Weights of a small mixture-of-experts language model, trained from scratch on English Wikipedia.
Experts: 192 SwiGLU neurons an expert, a sigmoid router, a shared expert of 192 neurons.
Below are experts of layer 5 (counted from 0) of a mixture-of-experts language model. Rows are named router (the router's row for the expert), gate (a neuron's input weights, with its number), up (a neuron's input weights, with its number) and show model dimensions 0-255. Each number is 128 + 32 x the weight over its row's rms, rounded and kept within 0 to 255. Numbers have three digits each.
After each expert's rows: a language model's description of what the expert responds to. This comes from a sample of Wikipedia text that the model never trained on.

# expert 15
router:084184132117147145134123137133164083114135109161163148078117095103121146119076127107144091129125080060127124177121126129128092143136160116135117172105175090145148154100104080185128157134102104163090102132132152119033164109091160168134205134187114140175133111146099094164117128145122089242109076124138100150099104215148146131116175067123095114103087118041108100137114142202112077139092131090142121108095108158071103097117114108156117133155125135117115147175111137088089116092112097147158072086129144131094145115094152127170093159166082074073179159143118043084118104134170159098129151133136123143138126148131118137149128063066125183095109135114175130178157138159126170130133119156194152111112162145129155126139145103136127065153166171158169130123063108079135140092111055
gate0:107131158136122103085129149120153128186087170165144144153139125083131115139171112113092165097125108135161150144175190134162171151116161061117107145143142141122105118121035079118121127086147100117132078154125136157082148130129106155174108174113128137164147166105129171110100099150120161149098132094128113129087095180092193115092145141106084113123142145068065087239080114180138099129132128116130125153159116120141094056101134152143097108153081098151147106180113113116127190128171106117119161009147154080086166129152109127141103088084093113133114113119131144151130138103189054146186137134152218170158097202124076093131119099108146176174133077166096093095197106126155099113149139163119103142112176087187118129165153112145119140124104163088159113097186153104118114103136107
up0:125160134160197142156070112079153167095102169160129183152112100097069100128144087143163092132119125041132111132101075149094163173120092082069107160141084131117092106083141118171135176086099123192185190087145131058118116104122144116110103179135133129152121132049154153158159107079121120138112137107108104094171161103108129129149135078129131096120189142159174122105147160124043113066159119176069191061156141084097118140134163120169129146144190106142095111068144120177069122122104151181129102118131180161170160108127172096141086165114094113121129139107122084052180147120119109113157172151177147104192131133133124139136132159136104155169129182118134128159123135137133077136172124158150130114140065111157156124115111103142139149175158109115075090074157148140113141110060141
Description: Section breaks and headings. Blank-line breaks ending a paragraph or table before a new section, plus == heading markers and biography phrases like "He was", "(born ".

# expert 28
router:091129080110141161159170157158160087105100107178143095168108116141114174145118127117164113096153096075138150119145172095123048155126120208110130149132115120137182146138119097152118130129099122155108156144133163127080139100097154141132165169170144094134117092130094126137145174148070105136118065138134139138141139180167175122152119092093119111129032125109130136157124146140145164158089135069127059100140153105141150141126159116126108108095102114094102151132177110101121129163146098113066141145182160137131132120082184111159161060137116115127140159156180065157116126112234133116105175135120131180132111167050132097079186058094125183113139104125168143120157154198079203088156116145144167083105114133116127173133078108123148120078130139165136187120054068076197130108070116
gate2:093069180145097103073071120111122111066102146109110060099121113101066173090135109148184164073121119101154135115141116133117155133183135164156074125107118188134112129109132140125139125114146151108086167090137162145118093123100126124135136117141109136146156145142109135122123121091102147163097109062168136157120141140065125158133094217140106101133121121183112090126097147129163166150141067096140143096143097118138189106097158143112136192143152158133105138102164077120203089137197173078146149162159213191088198122124155113156162109179131100122110143093069112165124106159149122140152113107118120137120133163139150100096118130104098170217083079081198176088100166114130105135099118115165080111173091142097124219162101150165127104095097126136106082157114087140157212105138100
up2:106181129168049191159139169155133124167184086153157128136119157125157134111056174116076139147166095147123088158112152107115130085042115140098150124125089086087139150105105118071119161131122140112095158117141084126165081125142112106112099147130138166133111181102152134080146087122171108129141109161139124052148153130138135103203169063089111163109090118081154140161130162147128109113107131182124094145114169181039126163114109112080136081121100110097160103136121132164091192118121126160128116082143068170164086161136088110119172122097049138157150143147124154130108125123152156170160109129128150111158093093133141178145062141129191094123192184116099098158173080130103148153124155145123165145114134129136128143104141133089187156142176162180177170136097166119131052138037086
Description: Finite verbs after subjects. Auxiliary and copular verbs right after a subject noun phrase, such as was, is, were, has been, being.

# expert 13
router:101123119129159161166095177134134143136112072156126088115182140153080153147113094137127113093073105112144098147206168112129118137119123119135113112097173137145173093178111086113120097164116082215047099128143183131133130085123171115147153092129122132121115108124121097127113158101131097196050091058108131144112135155161145149145166127179069094158079123057133109146135096166116091176118129093153147131129135092074148099136198098134150070137074069094119084094181146060103094102117126172090100096122141162120134134130177098134140133123128104106123124158139110085140079141140152063140178154132146137107111152063069118034140135148179149130127119118150142184120167113097112120170100182197143090092111148118111105186172126102139111126138159166143139107083081104120168160079049
gate0:122115128070097152166149112063070152137111122177096103144129144096091187157083078082143128121146189083143094119142101133146152090110133162131121050113127089117109147142112083158133094115164164195102144164122235077125171146151181136113150157131099135135154050172134159127049099128147156180135188099162189183072138088131175114130153165138145120093138116127154205163130148143132098105134135173157137110102064099123137135150121168166134115110100092148103181135131112142164094115080120164083146136141105115111144142107163206090138082152101094051165165132094136159102109162094131113092151121132126111081157103151086172125155127171192175150089046128103131126083156116158123125129179090137171092149129187116106148139150119117153155162141177143114143169138083098090142161109135
up0:089088113134125152156097120133122084077166118167122157103162166146137096180133130108150112114103169118129083151132091170130152099125116152199119099092071101141050115160139112108109122116164103097086106150191167102129144097058190151162134147159153159171096127123115136095113168136102167132043093126186118113149075117067095115114111092165101194142096159097155140144127177204123116104161138104177134123094138142148185105117128115182169147090111116223203179083122163103062121089156112134151161144141139064160149173152072170089114127123156110125099131130168125089174109143155156154078122088131139100128152138142114148173126179147138104072147111123080118193111084061083178134152106141110096173118126122113082067166150132158117103088140156135142122172149157073097132153112103
Description: Relative pronouns, subjects. Relative and demonstrative words and sentence-subject pronouns after a noun phrase, such as that, which, who, He, this.

# expert 20
router:140129139177132152192113169175080099083123117154093155149192108154090102166045114104144078092091119106142118086184146132164135123162118121200114155133065142085159063121099132101066132110167110120100131177162126070101183098069137176130110164179160133109148138155152109153163114137113118119143045069128121152201135165135133152127166135113103115100115143085101130088123180181171071106138125137149105116150151124104091166159132118123095123113047064079079085115176120072132074151122133129101092165177163112057166079131145108110091090105136134148111133118090073118130120198151107101112153121101129110100133162093102130119136077099139161118101134146114142142143133144167136100141099155111196085184153102099137180149047176143108091135115136144137160122110104077163101122085102
gate1:099154143112136086166131143088098107121151107128136079133090065093131138112058099135096070149110118157111168075057162214138079119152180179125146122115117135147143095081108169110153130122130156147075161170191122129137174120165093147119131122157125139117094089131123143123168155159136131151071091136150167159129145147197124131082104055100160162093143149091135122126157168061140111099150165131161145178180111135067166111111084156096092127148166065109091110153165074135143102142210126075152110194141123175071157110093202122141133141148124129127117101170171131186109169133115108099102160075100091154149100159166119120198213115127125152123107119122134178138172107083099156063115151145087112166161125124130198173143115095131086144103116117153158162130157124103154083105119167
up1:061174106128129123156167166092104155166162123146178155085117088134120114127045138138095075155119117131123153087090154138052133138119181134133193084176097146094112094114147200164147152114149111186104156193153090086139098079143130165159110155162104139088132109144122121172132127128107102166088149141114152136114136180169142172121129079119141141113122148138106145153150164105119106138161158163148109192170078147042153112142163116146048125105183142154184088192127134152156103144114143082152157151115134183142140093134160101048094098151125134121082109090160092173120143207152095115124144096118125160200117072144100152167205098104151125153156133123107183122125153088107133132095172154063122150179157132095151124086079120185110166135130138177148171124177127130108106156074120
Description: Line breaks in infoboxes. Line breaks and dash-prefixed field labels in infoboxes, lists and tables, such as "- Born:", "Personal information", and "==See also==" headings.

# expert 1
router:125114112101150149137160105198141117071144106170141100119110107150124157100105112095126115097080148100111122189161171110133082175177130160157087079097142182108111137128119090127078146104160064153112137121113118149132203094143175151139122176121080081115114123088155121135138146153121140153123135119133127118158199171149177164149125124170049114141096121113104071118168105188100136102107176123138122105153135198108096125068118118166113079134069101107155169156174155111090063130166127131091156106152176136136140095108145111180158074112101050127143107137137102133150131161163135130111191196100106089126171158088075089135126135126112199083054137087169137178152187143077168113149160139134162113120189133161150144148125076132095116119174147162160204126069093087143161140088078
gate1:170153124185175116138206069119078137103105215125113106127122116104039163071155191152138089135082119148085169109067134155124182144163172137165118130170148140152153161084109116126123142156105118062134102075158157113139129134151113134095154119180161133109149154137144135167164103089125091164154112138128133140141087151127124107133120078103105088103149197175094098115080103132079105097064110107143130140122127173061128130143097140056138121103141161120156076120142125107097095116088135106066158128132130148138072101058102098177086128127145017109184125139121183181065127143132131106139153122172107136073127144139181106176115110087163132199086143095152123153143100092075150135132106121117109116129123120162152184120069066144114074085108145075140139118154109151112142139090136
up1:116094147159117152062153089151152117128157155168141128135138160121182112195128128099108131130170177131091154114137061151096063098000079138079147119107122133149147100126145119125126117155125134146189129202143133097088109136090120140072156133102122114132103136174162146135129106178063200072156081103109153121132151177116128208164146134106152168125091126120153109140102119135183113098107113149044106103109166118156130096112140101116171141172143178126106125129158122168146102082091170079124196142147151161136129117152141120163119178190118161106161134135085104167118135184138154173141174143115108072087134159172133105121161104087084102119115151118108109131118127162141138097094137167148151132115173148110115139097155204117178089164112135140173114112130136048177171140219132
Description: Biology word fragments. Word pieces inside scientific and biological terms, especially species names and anatomy, such as bi-ased, cr-ustaceans, fin, gen-es.

# expert 4
router:067142110108119110108130163169136112077104093163084160143137098145088150158113151071142071125101114108132074143152113141141133130147135150181080128096150141116120139091062120096137117156130084144127097173143170106089141088084219157158184183143125101063092112101133085185154146135136152171118125052123108125143150166214140188099128075149119077150040093107081126175147127170122133126128122138108082129168149113109073113138197108144142100138129138105087131133134171131121118115123130144104127127226147102136163132132224127188099113150109113123149110133145052129137088115126113104166152133083116149139138131121097147090163114078168109141131113083185116154191188127057181051108142173144160129151116103146142143173136119149134116127121147149172150116077131051163110120115082
gate0:164084042133119166137096169088135189081156121150100127161155126097124132144080160070079164135081144129072123082131159159102119103101110202133168116148134127149125155059110170151126129125176101104137140105158154141143171116112106124119145166120144148119119136124079150137157160062110196171144127141121139172099222115117097150150112106153154125084168103134095073128187130147170153125145153138133099116127165132109182081179135108092129129131149132114109102135168212138132136098199132154124125184136141118179149135152110147155142100096136108117138095088090165150142108208121190113154112057135133144194096189148110178139154110119142080175150112078133108130105171149121174153148139132099119162075090108111130161116152124107152160097112141148142142145173014095191206190112138
up0:168169075144148172117073099114122141113106127157142149152109099177171138095121120133058141180113106098100224101095119136105170110152103101161137110151130167121135163125102116131111113071105059119081130154105195097151142134064138121070143125136129213099099152161097085117099163091109107177172075106122172096140236132185080156166134182153192110112122097145126133115128140183153149118095113162093109132122097141136106110184149153061131130125165119170165142150111161133170168139143167092111158130145142141114121090214123113097114148098182113111121144114105158155180160191192161144139107152106126179146116131120110179084127169131183114117124095071150147112161153165107169160208142094126148127096108116170159131129193119149174092157129162149102144154112093129141139088173164
Description: Standalone small numbers. Whole numbers and leading digits in tables, scores, coordinates and statistics, usually after a pipe, such as 14, 42, 11.

# expert 16
router:117157180135163148162129138134110158133119122155086147160133108122106171119098126104154074048135100085131114166151100122174089164107105144155093155107134109141079057141134093130113096124121073201132126132147157106085158108122186197148155216198136129125109124163108092197120122116079145183144143063111151168145130138185142196151149099100100108148073121097132135138093125184124098100098131113118116085167147131111054086121159103092074138093139098100123142150114200153112106123139075121145092071135103120103170120106143123113071134099116115110103146136148107155191108106149087071099153161104131132143121153115125178141110134136108162080123100091152117159118182147106136108109166203140178060137124165105143153171095135091163114116102169205197139162076118117166137136106028
gate0:136046137138116162143052181102123069124151134154113085097146040148121081104106133100127158145120120100188111155119165079100094058146114154133175111123155165159155066102074142201148124121085157104140127015128077138187125128121122071145122177161130133133183160133161103140113184099115140092112118107137161130121141151204115180118109147097104115124108169155143195085138146129145093147141140137128114145118116155130088127102099156143149149118184103170136111183160065176111117131121114067154154103115125106063086137050072137122150162143116123107112158157170080120100098117138135100114109123134082127106135108151146161119129116136173130171163117077130091100110180096174168086126158137143139098176126183102164145109110157094119216115067128163131130191100065127141145129093142
up0:120090173081112144174156096138155136149125104106148075118126140114139165121075057170099160108088115117158103116091115091119143155072067122097135134077148147125106155094155045093110092140147110129118084189123094150197099153114102158120162148101121143135092099170102138123158144178157151162157163128079139126123173138087159195151128185189071109131128102091075131067126141174121127109136038114211120081094115146131158121046136105222175136124097129185124132116094156100134144104055107160181128148126135121091091068163103084105117166146081098116149139136097156116127147131187144130114119150078123099169112122125143143070130162156110133134158079146144120078177114097077101139131129172105121094120105122123100102137135171094099098198123104084122176062174103118083125128113127
Description: Spaces before numbers. Spaces, dashes and separators just before a digit in dates, tables and sports stats, such as June 7, Aug 18, - 1999.

# expert 27
router:127135129135139129168136161148134093094075099181111102139131075063127128122121167111110134110114131091095107169136160123146136106120121158157097081087109146093129118136110098144100126156099077139114121118118177163108211099124149105161107184133096136081114162148141120226176132119101112165094136105125133142196108176120171160123186124120092083184112131076075084120141197156130066150135110148165118072106131137090082111071169078142086070163108074151100164138098170109105132148133075149114115171174160161102164128099149133173122105096136110069133184182138127116192155119177091065150172107112151095153085186137086109122108119122134131170103099089125098168154177152082180122112190157137192137130095121149150157083123085059140135154202118140171121097084104090163165128105119
gate0:081194165140111135103153188126109128148084081093187144141165182109126103151105117114144182139115158133164091097080170152159123122149112124158159098111091084113136088131127138108122102098120096110162145162140172116049134152103113107147154088146154091149153102202151111128167157109164206157095149095106099169113093099090109149122239213099100177069110161159143141126142105089140099113207106143161152074069106137094111157198139138087091121091141135159151135145135183099094115163114164122148139155188137096167110172139101093108103128136176208088105177096170130137134128176160103119144085137135118155179146176114122119152093128104154113110130163056172102153136106132117157111085125198181173074137129132108155135103118104151116135138177111173088153124149082166137135152150083
up0:119136149131104139111186156076173148086154145113091149155138117150155175146124125132096124124143099171098147173158109087186148138158142117133122176143153151116169141159099232108130091119135068151131087109168117142081131131113162128165135121106157158181143107148102084126111102148118104080138050134196097111100159101149108105126087073160168091147166122130169116163122147102146070109163176131122132159098082102148164111147070099050131099155089118091102140111133134184118141140114107076111087147115126080153155059166148185151155118194103167141178168097188124149109080132085142131108108183083119117164077122121136169178153162172111117101099138111112156077166113119164105108064170103157177108094129060056164117141125155213103143109110188101127069142147151082120115115172133
Description: Early name syllables. Second syllable pieces right after a capital initial in names and words, such as "ac", "oc", "ens", as in "Macurdy", "Pensacola", "Lokomotiv".

# expert 14
router:121102119136141129173093146188148132107133130187137133182143080139040165136112097156108087083078089112101099124172159123178112134191113162169137136084123109127098161126085082159103116181138114134095122103109179095124147049121181156113135144114108099158147139102124040137103132117101119179139104052106161148128131161213138142176100111094134093099090132099112145109082142141101126141130137129081094069118112142108075116085147113134103058128094126120103128130151170111095132141157078130123087108149154157133180103092149056097096116145101110112171179152124092160186103148172112158108197133119099133096144170115092174146098119087149148130097125120154080143124191108118158104145124153139213042130165136070134084173137127146116094182187152109183125123063127131160114119076087
gate0:110137116150116106213148156179161163169203156238083134145170105157141126071093108103156150108121123170099142134136076151110088200149151136119135116069162165162158108128174103101145129165125127160187099154097128166142153125185205120122122162106139147168177119197128096113117170068145140098151099124109172127098154195187158105142140140113123105146142087104144119116111119100108139095158145095111093110133133111102124151098158129091110107126124081108072090113169124127140122131145135123141079138077077137162132112084108102100180110135106123112112151135096084145134158123138119144173133120088139117128128110154103116072135092165099188108096122175076081103171166199186135113108091138118154098126168154097159093106142139198088145155071170163205111079148113203049151168148121
up0:189166136124126107109100132162099172141124165130132118101133073109118102078202101120139163115117105160190107031144093080061163099106081110155119114116204093151087164126100084155127131075135099092102123120150129200091067065168090123123156092138148129096173085111124123150178095116085165184070109154119084138133149091087116166185147159120119133130114085177162165101129119132133124089110073166141158100084118172095116131129114088104122141143101131160132159149143165102112132123131113095146105076172131136151161122147171137217126100114050116158147115133075109118144114127163107155116083131088192125185100146104125058191107136104171084141143144068167131071116175078142178137150125190139121124111102104147124136158116084073123165125156154115088135118128167099164118153192131
Description: Years and parentheses. Opening parentheses before dates or abbreviations and the first digit of years, as in (born, (c. 1105, (1982), 2011.

# expert 31
router:116143113152151161180122071189155103083103069173145112122165133130135126178102139116125112101135123104162122168128134128096057094168174122212101126120105141156089131148135136112077096152117088117124134147102167114119157090074143103165115115153149110101076153124113118132153125129153081144051071138151145171177110164149160165193118127105090074117047065111122112116176163168151128155122146129150112085129172135093138103121202124149117128161101111103091129108130171081017127123123146152095105140199088145103140122080148098156152133130125128109158129124095043137093092108182167076102164168117122163161092149106141167133124125088082172103098089082167155127210160123091146099176113168180167104119146150151173129104115100102155063159125160134133206138111124083159110107125097
gate3:118112105133138143061184127151119102122163144144151106137152102117151136110136090111168110141109138143104154142153162143092185118174121136160175127183106142046118167103104197104181091134102106170088085158155170159149141084111059117076130126104124140133179118178117127203130161154152221184094155169134084097102119128133139146054129104139121154150152128109069159173161132149095169156080174066051156113145142105117144045156105074094118165170073107126113152154123167172110094123175163153156130150132159155104113089161084145131150095094087084137100112120159076130171153128091155117199142171159089131167121164092157164139188144123090109113116080097140153123104195074073131138143086119096096130148147102072115107103169126150099124137085118116152127164140108096144131087156173
up3:185185075144113145119140137108123094095086141130093205105094105086093133114131209119135097126133086193090140116096085154114119119104155178072088129088085043118137090066148107171082085115150112129120086120101092110168160109115165108127116109136081094157057103183142136129159131103105116065171110060134128178098147128158128146093119128067148118066096147135129123131106117112107087113198129190141107129154115138136155104162160157140145138138149151115105109115150037129183117114090089092118129151071096105141137109056143078134099119126098111145167149127149121182099123111118124157123106122109141136091175156131098083118125123243126169103087143152151097108092052166115095169095149184144141140090104158143139111103153113110158149172190124137146154135118114154155075165123202
Description: Year and number tails. Trailing digit groups after a leading digit, mainly year endings in date ranges and decimal parts, such as 2-008, 1-940, 100.00.

# expert 9
router:130107094095163125135102179173139075113170140189083097172140055117075137156066157108158121064138127081110139136142134143124097162169088104152072106130118125191104131147112102171085110130109083130080138149122174177117169096114167116149159122163099153150145112103128136161140164093128103106152066117138106174134168192162158120142145110121033105122116066120125136133127147138130140119112132113142070095107146133082082099083132041114041091166092099039116087168174143092097124086157144130108148119166117139110134115149195103161104123083140113141140119188130073129152134132135168086139167144107087110197135125110137133107135143149142159067080130103141127128160186174132184115156153169174120101126162124136192107168106117105144076145137167120184123165071091146192124112108075
gate0:108081146163100117124132156116175085135097084158062195107146149120152138109177157121201140151129139081146106141111149079076155177134159144108108138144097106191167128133100095106188140132138125102100099126137176124099157126108125108207144133031117093058068118157119140137136201159119095163118070133190214152128137097133054140174119139158177137106083110124103127149105124167143176125065109076125093096127087106141124161096178162116138136097080099134144086104161126106157128115153128107088085131141106139158124121112181130035133147139169103188148109165105136118110152125156149119121123120092105149128117152080171115158163163141165108094194161156129127113121084157153142137147130097068095094179119142135174145114128102146087135144086198160182185130089126181179083095113105
up0:152121088102116110194092080110140115164103123105153125148124105137114118165120116146105118100114122116137175108137168122106131178119088051074106100075174100107128104126116124138162121144079107089107171090155150244141078152087161113092122144093169091113125132159149108140144121170121159089116039139095061171139077121142109082134123127066187146111117118134090093155138112080115175099105154128154126134114086134109136159123118154089110109109090110173105066144101135064131044116157091090098099169121121144115132122075098200127062134093099135134147133185146219140097076119104092127138128141151078105083071099186191140130124078109132153091147129114119091073150147084145098147093144151134149098167123120184154113140113147110101100158057141124119113128097111140183150183075068
Description: Foreign name fragments. Mid-word letters and pieces inside non-English names and places, such as Slavic, Japanese, Italian or Thai ones, as in "Indykpol", "Ōmuta", "Paolo".

# expert 2
router:132154138096160155126145096161120127095112127157075172119160123084137123105087126133144109114134128101086144111151103107146124108130169195169105202112140164158099114136076116087128086153151071160100121145157161109108163072106197112115163155212082128120118063108136137137146110078113103204112066059145155148151156155138105152124116077082061146084106079071116110063167125157143096193110092110129130108136143093088117108091155155111123128090139165100135143128120116053077103091151129158148148102129133108128155077102197093160106123147077098110169153129135083092099122116179127161093138136159129103126159128066069090098173123115160122120125107094165105136109157179123153054159147143181158072157148166104127153138106153157137132158184166193125168173060118118142178085133064
gate3:126166148094099125147065133107136098107053151165114166166132126154116122151087105152132141141137109087199105168134110125109117105143071169195138142150131094135160177125159138152154143142122097071077155126095144098137086148131131091179112107123148087092093059178087156131126131172084141082116116162163177109125101136116166169093137107145119106110097174026112104166147226096158093131110115077096173131152140092115107119150055131116120143104081111157099063126139090104124141078199106095105102137106135101151129084104117087088147121124112146125132109095110170138097115170141157204125095087158087148149133157133153157144135126093234146166139145128061144111121100140071141102141141125104170149102141135154074141140120094100180122137117147205098174119079128066147124069199128
up3:136088164128086146174106155143075083103149140141080147137139173191162134137064153136203155136131187134110128093116165097178128178135142129100167170115089092116109182100123077132154137113178156105100092103137159130138076118170070109198199092129143142124154145094152142138126149154140142148126071116090108158121126153126118099123213108104143162127188200122096138169154137194072149146104125143151130099111105156195142088118103125174152132104111135074149169121141116142184136162164132124114133133157119130141081137105102181125154135209089199078114116142207140151169107169149175149158151112085103161185173119075125115081155082128165149127104090143083149108162162151094131093182117158126158169132137106136083112105115154099126137141098187143098102120074138062151109144083060
Description: Verb and noun stems. Main verbs after was/is/to be and abstract noun stems or endings, such as released, destroyed, work, training, education, ruction.

# expert 12
router:079123108091148157105103131179157138093145115178152135148161138138103113112128130071139156101130117082099085109135115098121117099131126167195115141067100149159076069125102166188088097111175068134090110144118198126101143111073190126130145167148083116128112144150143118184115138116109131125095111112119123160097145183147161138118141081168089108140015114133082104160123124160091130139120119111122101089151176096135103168152169094084112109179145116125127140092127190058089117139100140160121143117169138167079129138096184092133146083119076116132121160181118065109119112130162108109124179161113109114173187169141118134086176142101158168141068150149148146161174196174146154141135132143177177073104123136114146115153124124120200106083212139123200160092081143168194097088122091
gate0:091036084132100140144137150104149169155138178110040145130143092097125149180157109140199149098150118039083095124139090107115132108114168128141151082179152148145162090131062162104134101155164121068134138134120133056139137131131106117161108123089109126129058130138156067104100107128110132109119172129105154121128134128112153154129097136126187146117148093171129120134103141154192096136115060103120189158165117084083158164104110144106132065186116151073116165103173122038172115092105163139141129110130083119141178166130178106146126129132138117168120137124123156088170124104161108159170119153196078161081097106136102132062134098064073088089171096147164163183113150141118146109091108138145139154167171056128134097146132145148065112079109160128113120186110152101160169089134176
up0:081081134155118151134145138118136107102124161150152137072177116127170137195057095128144140130141137120177055180160152095133118152152134153135108117195097120174150087133125166093103168150134143157105130098161188104153097109175112098152078132129108097105108076081141204145100117225125142113105153176109125142088105081158135053137160105150149108094154156086105121118144176142145073173086133151155131124138104154091116146116105143119123076127170155144098166140196113091169190134132197174095123119123082126126102183111098112131164166099099181148145108144160173172104115087187128184141127142143108088096123125157123135112099111159138093140126099112156159174083160147188145137092108151094153128184156113134118178077098234079121176087106117152195105110150133167092161087098121
Description: Capitals and scripts. Lone capital letters in codes and model names, math symbols, and characters of non-Latin scripts such as CJK, Cyrillic, Hebrew, as "D.XVI", "SMCL", "_{".

# expert 17
router:146170134112178183111151171131123108089119155151075105152168085104098150106120125085150063120127119122107165157111190099132091143174105125151174154135123079085127128155112141128118090073126095173122136135125149139095089110093152131097158148158095066137108105111141094147164089132139094156099122130115092193137109159196184141149126157085106131108061099111096130104176149190046082130115150106112084098168151096102127099134129091108118135173057059100099145103121153130118049134105137184099064090139120150104152162128160127127104158125101135097143102151129084097199092125194153151127182132127135133159103124072086126130139093087151205104068119121145121180135121142140169091176124178208165048149140145111146140147092115078163105125133171125159148074082096142121160063093095
gate2:138105170059111134092127130107112128124178109128100127133130169142096092142132150121129130162100073091135150167096134209181163109134071139155113120129161115172126103081105141136168142084097160105161145055137101088094144099116163096130153142130126071080069123143110169128105115098154156119142125074157161164086117115085107108151135100120106147146131195073099088149165091157195134137193193136089092136130170116112143131163140119143102173120086089122143157176136137153123102168148135168085170071123153199178108138128172105168143147088130116161083093125153139174104081166158168208187156156196140152138137111144166176128092108099074163177108123107132144123159176142144083135090141157110126151207111157145156190083086224110095119123147128114173061151155118128113138144093092
up2:141117193156084102111143083186114169086194160144151097095122102121110081120156107148144173116178107130116126139120142088091118070156168132167148087173065143087091127154139127132106150172118157099142131180148132150176148144134074151173079086152120183105136089094137095159134145117095147127146118157109147167117156113089149063112103141155148103164180158114197092127123136136100106150096176139186197112154162124148145119072138136130157111106198162137133169092232155117091167107159146148174119161141115169078151167124083134131088138145100111143168134160124181151115117141124103088116171090102128110148073158140119099151117161157163145155134129106159152089078167114130118175167095151127170151115091079106124126161088153150015142103149176182057118192108141120134191166160090
Description: Narrative verbs, endings. Verb endings and verbs in plot summaries after he or they, such as inform-s, kill-s, would, wrote, was, able to.

# expert 30
router:107111085125193117115064115158142120080132133184134168114140100125121113139105140123111089094072111146137131172157101062147063136156138143153104157066140119085087115132091100140066136149106041175082121182149164144114151089059125129171141117181142129066123126076177113149108186074121127175140094120139140194133141146202179140103178101133063108094099071116082084121139170172107126119090145084129162125182160120087134123102206130136133156131144096077100135112156125056117124124162081125105084162179113145077153104096137075139143130156117156109142112115098059108129079105164171093068142145144112119167135124065064124123175129125103156082113140158149157157167192149129150131104101148136107100154164168138109147151099080144131093132129152170163158165107093130129115138093070
gate1:112097068129145144128111132134139148098114181222141198112145080113112066088069088129157159133107181146133124098150153099153132156127079115141084144068188112141103133085143118148060119086120143121130107141163098142077143142079115100179123118114117128096128081133124098053105171037101125094109112117112161181104143141188130165137143142129141082109099079134152167090098147122159120126079088057112136125176096181087110126123122180139135104082125081151146128160194101107124130089159133119051165178125080116093124109127124110101132148174109158097127106149119168154152086137149182095169143161116083066184121094166106162134137108098123141110119155160139081157139181125184178139130071162150131053136100178086124122121123139113130118143161051112182098168143119112128060153152166
up1:114096127175115080082143127110088135091080078122124143112097106136119114121066123184139150156102135124146158114120060084172056100107108203176102118117120137069169168090130062085098142146137152091160164096135108182179178086137178092160084113189128106138118110138159132140133116091128092159114149142150151143113141173146162094103091106107162140118181087093165104105119121141115072131129144115127128108127140189131158157127102087146076153141122165164129145107120148149133118095118088185112191143143152158122143153093128172104104173072140135158126111142090113092085092138116103105163158116093136056169184184211114101117131159134167159121122122214092143071129130153080148092112173078109098104103140135094123110132049161133081136113147094141202131085177069082121064116107082
Description: Place and institution names. Proper-name words for countries, states, counties, universities and leagues, often after a comma, such as "County", "University", ", China", ", New Jersey".

# expert 5
router:115160094128168166110128146148110141072148119185109138174107068075108179095107144103142117074124098105086156118142175177100145153160091130186139133097105134186170078137078159106127072125169111157084118117148139106125132083087195148123135180125119111093102113099137135212153100120131132139087135074116126149163150202136135138134159155148091081159101107088124106151111117151129109162165105131155148096066143174090088116145145140176136119170098131091177120192127173099088079135132120182081082159156104164136119106073196091132116073127089077161143139112145107156166130098146095073105141154129140124116111148113076126049098048096129138143052082168160075154180150149082176099159107177135177112130119099097145093122138144107162129164127147155129108142125094118197124091064105
gate0:110145152168142152167005123146100139135155159138135149154141076124066115151159084164132043149157129127089153172111142157089116168142128078163102107124121111114159079095096133113164112122178146166104132139115148071085160114155102092191149120114149150085156102155147163113222087093118076100098093107133088092113107180115084140153127181152187129121140114114102190116071130163133151141119126177091188148100165144098093179125074108138125109155128139145154109127106151183066156137126164137075130118166146161119165177140147065118112065115123161185141141152131129085164091154148119074125142200110172106143141090112148115126136041157056094121131104126077173120134143190118156114132070146163116074153161126131147106119151108095113104107106081102148137087166116114161144146076117
up0:105096085127104110169073107122144084141150173121106149159108115087148062116190073149129184119018113110162125114135119134156072104139102148146057132084110098123124139110167145126141143168104119110145143092108053084162144121157114132121218142081135113141158098111117179146102110084146103176143099096105172140129139162096218171199055118146096164155162110158122112143139126057126107113087126170130118125158078106083135159083130108112169118120140184108074100171101115137114153132146105134114109138150181109103131105171121109108125139096152110158119163120128110114130125094138141131131131119101123093071217121169154172183105182101111188121145118122183127157102149159106149140231122057133111185085097196080096191124093123119178088137151137141143153131147129134117111138142104
Description: Mid-word syllable pieces. Short syllable pieces inside words and names, usually following a word-initial consonant piece, as in ch-ok-ing, sh-af-ts, Mar-se-ille, dr-ain-age.

# expert 10
router:106122130112185151147131167185105150102127162185127120115121103123120118133158162121186161097106129106177100142109131102175088150130069145146121088132165100096133066110099105107103145127152073154104110148139140078101165133121191173130110184150077105119117089117142096132159154120122173139144059132143094171157114175132119140131161149094105121123105119096085091102148102182113080116122151092148172097174157177089074167117178094097060116123061064120070108086107134134071076102164121123093089154162118118068116114115168123176102086144142114122183145175151091115134098153167155176142133167164146161074178157087070143153139090120145125090102117074180142180182174185106123124132115181149104114137108123132191153170091106135125140178132074218179097110087118103159156135074119
gate3:129133147118122163117171119144099154134125127130097122080157102170141208105115135106115122136089193190081123108175189130154149092103110209122165191148141123163151081164160204107159174140096088152099136114119120159117147106109127180145123140116141136117144145149152180104117083134149084066116190123200144134117142155124098113134133096122144098086085094172110107143155161156118082176107199075145142138099142137123170090145132068080081076132145083150098135121110088166165147183116067197071089137186104089177124138089166074160119116175155108088180135143163143181117103099103162094120127176141093133121116185124103113087154097140114129093121144123153167094190145163125108140073132144150133106139127074099167136205109093132063181152155102078112141130143136125087097143076106
up3:119136114118069188123088132128135152165084118130122202115135153093125160113136129151175090145135176110151105111134145158131097110073093107095062128118187127127160149147108122139088135181082161113100115097115135169100098198150127049128174115158135096148130096102120125145074092064131111083157116137107153041145098122145109118110146148133144085145085104173074098146168100166161122150078174094117106139117159137086127163095157137166061182137163107165147109129116138173112185092147106133094106120110087128138160131084188136153204118147108172227064128106130128106157145186166091084123149123094198134148172212135142123133111142103131080119153161087120076123124137109104150121100159095131110122095139145131168164146154152140166189109052109122082121093144137216093124129089160
Description: Foreign name fragments. Middle and final syllables inside non-English names and words, such as Pin-ky, Puspad-ant-a, Kipp-ur, Nyaung-yan.